From a checkpoint of a small mixture-of-experts model trained on Wikipedia: 12 layers.
Below are experts of layer 5 (counted from 0) of a mixture-of-experts language model. Rows are named router (the router's row for the expert), gate (a neuron's input weights, with its number), up (a neuron's input weights, with its number) and show model dimensions 0-95. Each number is 500 + 40 x the weight over its row's rms, rounded and kept within 0 to 999. Numbers have three digits each.
Before each expert's rows: "gets" lists some tokens that make up at least twice as much of what it gets as of all text. This comes from a sample of Wikipedia text that the model never trained on. Tokens count by the router's weight.

# expert 17
gets: "12", "14", "15", "10", "13", "di"
router:490434476565501425574515455544506578562512476477600469529473496568538476488472490533476513469492446472462515535450445529482447574517509476429509477487494444500441479430496472563522465491507467472554497508501535496557455570469435542476481482421538518464542497453541425521479491518506526518
gate0:459520446496476569521521547514521537542485494445528457488492534490589401511430504505473465524517503542542477512514509548482537473449546501452541555537551537474464507511538488499531494476517569508498579408518396429519444436506485525455468471468495603508505502448475468529503447507439491512
up0:490493490555523459477445508470524568501512490532546478512457517448474541559465485492537529488410477514516461494452448508525448393527457461506543453542511516553529498513584536473469494524513539447503583479430459461445448437519510500493478490571505565555592440507492442536537483500545524483
gate1:594473467458512504458465589554590489451515464496528425502483481547481491533544461496432512560525450467427566499497469424488518493452471554420485479556477521513478483457545529497485477503527453444474527486457552548507575572480517500526548455510502507490521555483465505528476509542547447449
up1:547448508549572472508517495538489458521547512437495493520456554553565512459473550444508478558491478491501521532502415499485575494498443554442515503556559481504493461468607476492526511577575508471509491496526505524503524570495384480500494441407528520487448548486535529520549498525511491499
gate2:517502479484554460525498488522550530521485525516560537475486530568559499521511558516438472513449420562568521547475403536536426490523541509440503468476559485479481452507546520504529450526493476432429479543469598507482520500498540498496511498462568548584547451493523475505563515468462524569
up2:502519450525478472512467452545494464483548491451500564505561544416454492435531518544475503448426504518548558557510436585524502443548491565524553447532446496510525548632526486474499484502494480523524458529478494504489529531525464491463520435484523568525539481495528573462466483478555520449
gate3:485504505467449520500470497560448478463484474508543495433471575445452529510484484474530410522553490507579476571480552495490519516467486515408516478453536482497524480454506526434549408522552456422474508426476545473512559508511502520521500541429586566487493462504511491588494541530525492481
up3:564449548492559505517449441429490522530561504500506489524456552448481494491491482507461492444532525483481424498466465413494429513478511487476534500445551576472492550556489511517473417571435474517489460524450556547518464551434458513506568522439521440512505509524550501531563452461484450479
gate4:556508492450535525554470468501582494488511425520531419479536473544522470488470502473458545527495426504491543524551420483432501512532494502449587545532515506466482548520503502522566508464451402501542569397556491397490493517470515541498499520478506526554498455512564474479486446474504492493
up4:545448537442644565492473567486573534498476473520440471475534524519458444426490511478477525470534505486549523522530527488482564531530498472529516549530449495515560585485537477523449449495489479443447513567407502468465510510472485436546548548481509508533466530511558501502495468510505486445
gate5:521557476479447495523568504456517494583477544488510443504514538477454495527514411488446483441541427496503506510473514550489410566529432549548487507532461517475487496554480448440415510436434471455483441530527470538495428489457518507504504488438516470480461522503533438465457441551472521551
up5:499449488515486455505549465537517448446508494533512488498507520488543463522462417511458390445573514447450524449534511458494469493496492520495493522444474543477510488475496491489416501514470533566474448405539510552577499483491487539518527490430452458564615548467519461510473476483439455539
gate6:493489454457485519523496454408591504543524408487503538496492505518544480501525481522506435503487514478499471545492499540480554461504384494451488513464489469536573582467501476517572543501507533431432522458451565563537509583561492468506498524473496452540516539482520516536515529471545569554
up6:495453491580423526492509556478518525531432423469464511519458493508501535533479522455471547463463468521479427478436458531467569473577473441441531453531498485466456450532503437441453505509515535416539495456462523504563471529541480488566472470545539538480478512481543507405502502503441548508
gate7:468516511546529457493541463519460453555532500496485533526468503424512588483495545509515476482469499469515540510438458401497514516516502531485499558452512491515479536478440497491444499530538501441522583503514522433465490567407418425506526445508525519499566403506518463505466493419447465548
up7:427549512516487499473473511495464573467567518466513427550536421498489498474525443493492463430471528501523510511422457543569525460459527439529538477482489474496565546540451522557527467509427535576526511542482465495474526451447460484522511535524464380499464494486538491529492579485538553473
gate8:501501514524502504479496568466526550462564535484623478536443413559494565510515453531562456568448467585509543510534458504473481526443550534439517455476533444505491555505479492523486474495450455502469539516513523467503541469541468519474575543482527554487512487455485445491559516435471535441
up8:465490442409447497481460460457452496509499536447518514464559487475445560463537471542474501591508525528451485500466501477544561567451407511516483542507498471475436556511549473572430486500492443525525454493507502493527545495536484452456525500479537492549521535539555488467465468540584419454
gate9:490576483474460508527482525542513462447497583445542481553481504537474552537518582448582476521551484474433491477516484440512467488526468422519510577511408521485480539505547507496458499470487450491521441545471527468469565452524457497488498525505518532460480580457621499554505511461474508480
up9:544495531479448566502538514522430513474437529551459516485490551491501578619510501445543496471472575482500502456445533474501551462548520522555494467473515579539498532515548550414516524414434492567473460450492481551424478512494435510507472462509477536504528472483421520506515509479511522487
gate10:454525503481476527479532506441483468495574508534448564514473491514517423476577479470538510552452495562544460464497508488460465505488488590445507422507489501482464464500420476528464466475472498483565513433487481531605503521482538517566490500458447499433440511531480566471529440512514577572
up10:506482494568536513524460469473533497469481536413561436487551447483515501459503509565499473473547466457511468491428521427503538505546490552507468457433441522447518482550500467471470441475516457506618480509510507450565559569488472483466443552499488490554484576492472493536455554491516492575
gate11:506503508451387550501448516528546430521476462485467469496529536503552394474440497497473520517513476519490470556467466527486487564509400489427509558562485466490543501487503552474505452458489500519480520531566599452502492487508560500507435490512485537547431528481533427453497536531546458523
up11:515552540534522481548545486536453504485520515502525530423510472495423537561503534451520492440584581540464485517548488512521487551506485528492594499479489468492422564518473482533585490476519568473488495563447513484487456479520488474610518469462479479557416507464504507491434463465521515432
gate12:509429541532436467557399437515479494541515503511545513494440480483454490505466509442436540475515516468453490468508495533440433500501520496510472545472502483481413577507489549567498494461478509489500507579484519531513499492519491525575397524583534550519541506444525430484448524502532429544
up12:470498519489529503510471515475512510425459571478505488521572464514517439450523547471472506561486507474418433476553512447435545523452476509449525543570525482473448536431462432423591494491529520518497496532544451493534401464526485512524514517506547477514471481501472484466401463507487505422
gate13:514446484578569481497450442483474453431461490489434524546452517587460494510532519415463533438505480556412504469524515476427523517473514479433526476495548526503471507473522481541525473441610508479517475489547494499453449407448452506494489450473529503503552483489462431495509483493483461515
up13:477537491574525472450508494474539516507518466511513498496509528468510425496477552558449562456528549447518504504524348509459524480495508461520472495495432496527540483458447521561437400458477516571468574560463492499561524485455491471443429487462485494535551484475515511508498576470521524491
gate14:472518491509459530513476450490566533520450490490493528540486517505437480475515471574471457493511493525522519475550529502479474570458476481510483483497509450550462506552531408486484402503508541501529490474483446509538442535513590458494419534617582415452464506499571489490470526452483473573
up14:480562460510494503486459502481516509442407433547444488476473526515472488476532546509519559492479502501516524552475442509511478508472496517517493479479429482530581496539552550471478456477549462533460605482417504503574551524523537420599498406509519515595485486522457483487478464471533483521
gate15:492520519452481485542514441527530515499490556558560529584525534535457540488490523432508542537482506497531537485438427428549476555447535515488499521521431440481453458451514550514498462477439533430515479521497519513435487584457548496542523492470501495456563472432512454462424561550522498444
up15:488487518478444556510413449495473493528472471601500465536444498543488475491526533502505544575551501485499438435523448510502485490506522533442476504469621539467512475469470523546471473551499492440441493510455436500500522533474562539548492584519476458577556548511513519501452481552556553504
gate16:471438523562513540606470431478558471525472458527522476496421484490517511465461441507442522534475458515415484503553492428523540485469486526475515519516517474425440468485471456539503548457477535462498449549588512529537484535452468582540492477539474559503472499561507480535558518486568478465
up16:499457555537517421530515505533513576490511475518529475521547498489488426476536531491523554506576466487553493617528566528514531502526456550543438391496473438513459476457505411464461538486508559551503439443489567518493523497493505534541522468518432532503509522490497486450514475439544536483
gate17:449548495519570480546508422551470563484533458456478454447523493496527500438562528442531484424432507517485476449502571497445535538417493523474490500500435497488532453556577481536504404505514515553515542513466553521463487545432459505504538503464505425447486495500523484489499422513449525489
up17:467521484451556525473418423465470490526543523413502494487493522560498501485516508583461559445521495506556461521441514474454479485563459449531475449492469412541461571543497461531470507492525459584530605507523452491467514479476488521583516480519491539460474503460513521467537514570442491516
gate18:508473553569513482554465505516560523482466463508553512503503568482546453532472501564488523448524497521524488547555445521531464516473554477480508419495574517464505479432529461468432445422520422408517482471496544467491556536565467562464455562491553456519548510519461437480475463530471490505
up18:514472575547485439575420503518562501462551540551496457479494549484535474519526515519460511434459510585515500486570439520564431496499515523455446486508434572514539445532562536441546438505478481502530406491511513563517446468540502546516494446482549496455517480506454536503510509540520537507
gate19:455520457564469458501474467483490483403493515528469497533452451533496543424471490445508511478564439537506448525554561475446455465510531524540456486467402490496545590493515439519487443484488420504471465488479492492521495585556502464487557492539526549508468485477518457480485473387501525467
up19:476504486484494556525535542498506510454450503443582550479485558481575441533449520528476569539496480486525450514477519444490561555505515448482543517460545490482466453587455508396505483540488578575517554508550461510514533501527480471482462468501454565543481525460402550478550505505512481538
gate20:462529463495533523463489459548548564474556484492453539509575512488529525452539453565462450418523456505481506512499506599499547548484514534493474492495511466578441485432447537505493403484495538566512514487484479523453517485426471505460471490403464540463530472497408509498518434496534509457
up20:443529521445434494573450409520490540454497517576553481461461518451528580543533496466476547518458492509517500480548473455496488504453575553430471451518503525499553539452498421445597454492540473505470534459541524572522570547509476563517514539526502540496473502517527509524457532526518491501
gate21:481504491606447532558520495583585564481393525525498509450477573455535486527583520491519483458519484484519420493540492499508499461495508413420497475437526476405502513456557443537506537480480482483459505555498555523491495519489498500537505505472520462547531550471479511524505546484502445457
up21:477504533559506470427542539507414549521478501481492482491519509462539500481485589535479478546489498407503508528460458527537490460580483481556484515464472470543507526484547483517445520516442554592493456482478512531407495440571504538562510546561547577523476506488447495520493543452448501433
gate22:479515525493425473546514448520480437470536511462550505487485528517453485568464492456447550499520471506453474515456451561437524467470487404515520559524517505502525520421478585521474466538516505445542554574460512496475510450498459478494482515510511534474500553461526481606460457484450605559
up22:419447434517450469536560532497466479471519552496539456466532550490520504491516518555537450450410457523580482519473522462523558493456508494471546470552491473554420463468545435496503565509540483485486447521539504465567494549471530598443509491435517453498474494510529482510483549449519545558
gate23:496463509516472449559534493494489569526522523427539450577459590458461491445587484551516521501517510512470519526534553464588490472478496474538501470551523542469483549477529501476455501513500536504482520515586508494574487509542480494518433431554518541547430426467570463499469573479447479514
up23:544429468523532441494450437584469528545575483538494446555558515522499506486516471530445536485507464480445477523480490476456504486493408573511497507523528493500552522514484595519453574526503485510517488510497504519508515474531592514559546582529450472494526505491534511547511521402403480485
gate24:454483516510491494520451451529440460495496529436493499466450507543476450469462531535510468517473436485496511571501525413487555551485494464377462502474514548568466412471521510565484486547483450525459490451518529493611474504560553491535503483543480475532521483479448456433468522580518504521
up24:496438455537564515450490500432474455467541537610525431516456449497506495510447566559523526527544447478437478460461516534553482499495459516506499527527482535519530427445543480588567490550518432457511468446501472519544545523518565491455543441496475551535468503490468492488500435456508476542
gate25:454523531477477470443508510406489523448466494563524467502504500438466497572541522458551555468523504449422500442565445504399510484487542486406492447442514502504475493535530504467470404540543466448505490510506548507461487491497466536490524586442526441503478513453477488414485515529506535502
up25:493476491532436515580469570493554580528530514516574498520451460506472496503514466587519507487522484449474531493478572522498528560396455487441464505452513580526490484526450504528459515456543563509462519547516471531437508473468530533481442538482480516461518578498522502427463529449496535580
gate26:484518567474538516541518600542569515444475510504478475461582536514491484533492518451539497492447419432476467431444424488516474538484428476541496496443451509529464601515465509516475462484559437525522507473453516467462571505476476475486573449523522548472503455509521458523463434484475496487
up26:554520519531462484543422470447482343584510452493540468475481530487490526485490467517533521512464513476490513497446486445485509627555501454519554495473445450518436495489483501451456500494461559504556508519458543480547550548487481505536457525489559560469475534541510464516523497484500474569
gate27:535481552539466412466553481543495477536515463492543412492496572528453528442551478490514518485478543557536582480521425498522459521532518520476535457564500577504504492491432474508505468521418444489566480493453575522508448507568491542511566497521530433472526505531502513538507570491507448444
up27:479547472508464494425474431484469458493515450496478507465522576462569483548554427468494505482509578505485574463448524488489475507523541452495575465578516521456482537539506480478483489549496610481588559465446482492530554544481561479476548503429483552484520559508498532469488469476528475549
gate28:486567523563469580502442552516422576509427474471502533534507483512504481528523487596489461455565511499524557474513519534514483504597503440517521478416488546529402452485518494503428503500459460506551482493499481580492472511483497526515511457511472557493472490495508555473457512494435406482
up28:421533494517447485513453507466429524405487504505529459461508481496488486518466475491434609527525489415464512441493435532422592484496525457517440427507512531461498524497459536535506478485551537503556575513478470477527501556545497572501530507513517521562559455522567452497506545501525517491
gate29:478470516524500457518480487529525528539529468527542470564523440488483494556439470517480493491510504579502553540431516541466504495478576507548479469482506497470454485450504447626435519442514474369524475536519492510483492415475512532516486493501448458532531516489548519582484462404492542476
up29:480530523533529464559481500527526530563506489510470454586458582559557551408529446483436437455446474461522567527482518482493503462458457541515445509472512513483484468484506500522455469523534514528522489495446477463519521585499499462512524397559488426444531510519548491564551472538460559505
gate30:425530483537514454499501511569501476446546491499546582476520476484550434538485507539498493490557494529519565487414464449538492538598525505458512506525479398457494463474502539536450436528457457438524511529473481534501574533493537476483574459514519559479587516519511571512465549529519500483
up30:504468454558537490454522548552564562499546483517514513519587423504487479514451457490533535484517454541460511519522491491447511537471537467459458503528442518519487476528530498535436514577522500479410483532564494544462544493543479505451492488616490494474485384421487479536507558526467461469
gate31:518417556478497497552448428529450473431492488527490417548492526555523465449494420476429500530534490507500505553480490391500527514499566501426457520523500526514475435566521455532525475532505528465514513550557460444505492522496484507546515462516410504443553557487469430501473483456507512542
up31:555506563510477511490436498478562463545557554517446501503498508494450464474519531471473481523534362494477544464481545574493429500439526505503578497436560453509497509498508506520465473572491550447430525454508521485492502501468527603497494503433486511449482523547532459466542473530545481433
gate32:511469533512467471498520498474505523467494514482554502444433561483537490501501477488517456529510486540539495479490404462500474481520507548438533494546555478531487438488515559516505386525529507456516539466424479519509442498476431537489570495452513576520594494403435421497495537492451428477
up32:527402533419586502380458489518458472487478543480454554523509474421556543501501514428486509574557499540496522455503519460496575440556506513461468480472461524464477514446560523487437495537542537515538497551539482503439526457481507500504476469497514490525470511500511513486558446527468478417
gate33:517496519453538525587493429603539528515518520500511520483531580433511446494469421532419524498521502495480515506494477551500487503508457503462480542564458491551467472435528477642539454528566499429475439484483507456515475526484492472477525516528488464468500473528514507522577436440494525475
up33:548477507512522537515473481512460481469565479485506503479508510532550471446515553504506459516600506554543497466487491506459628584512441390516510487490467524487490514498440463551529460545609475494584485491449538543493537480507519482489469521507496497518485521495394514577555468476535516510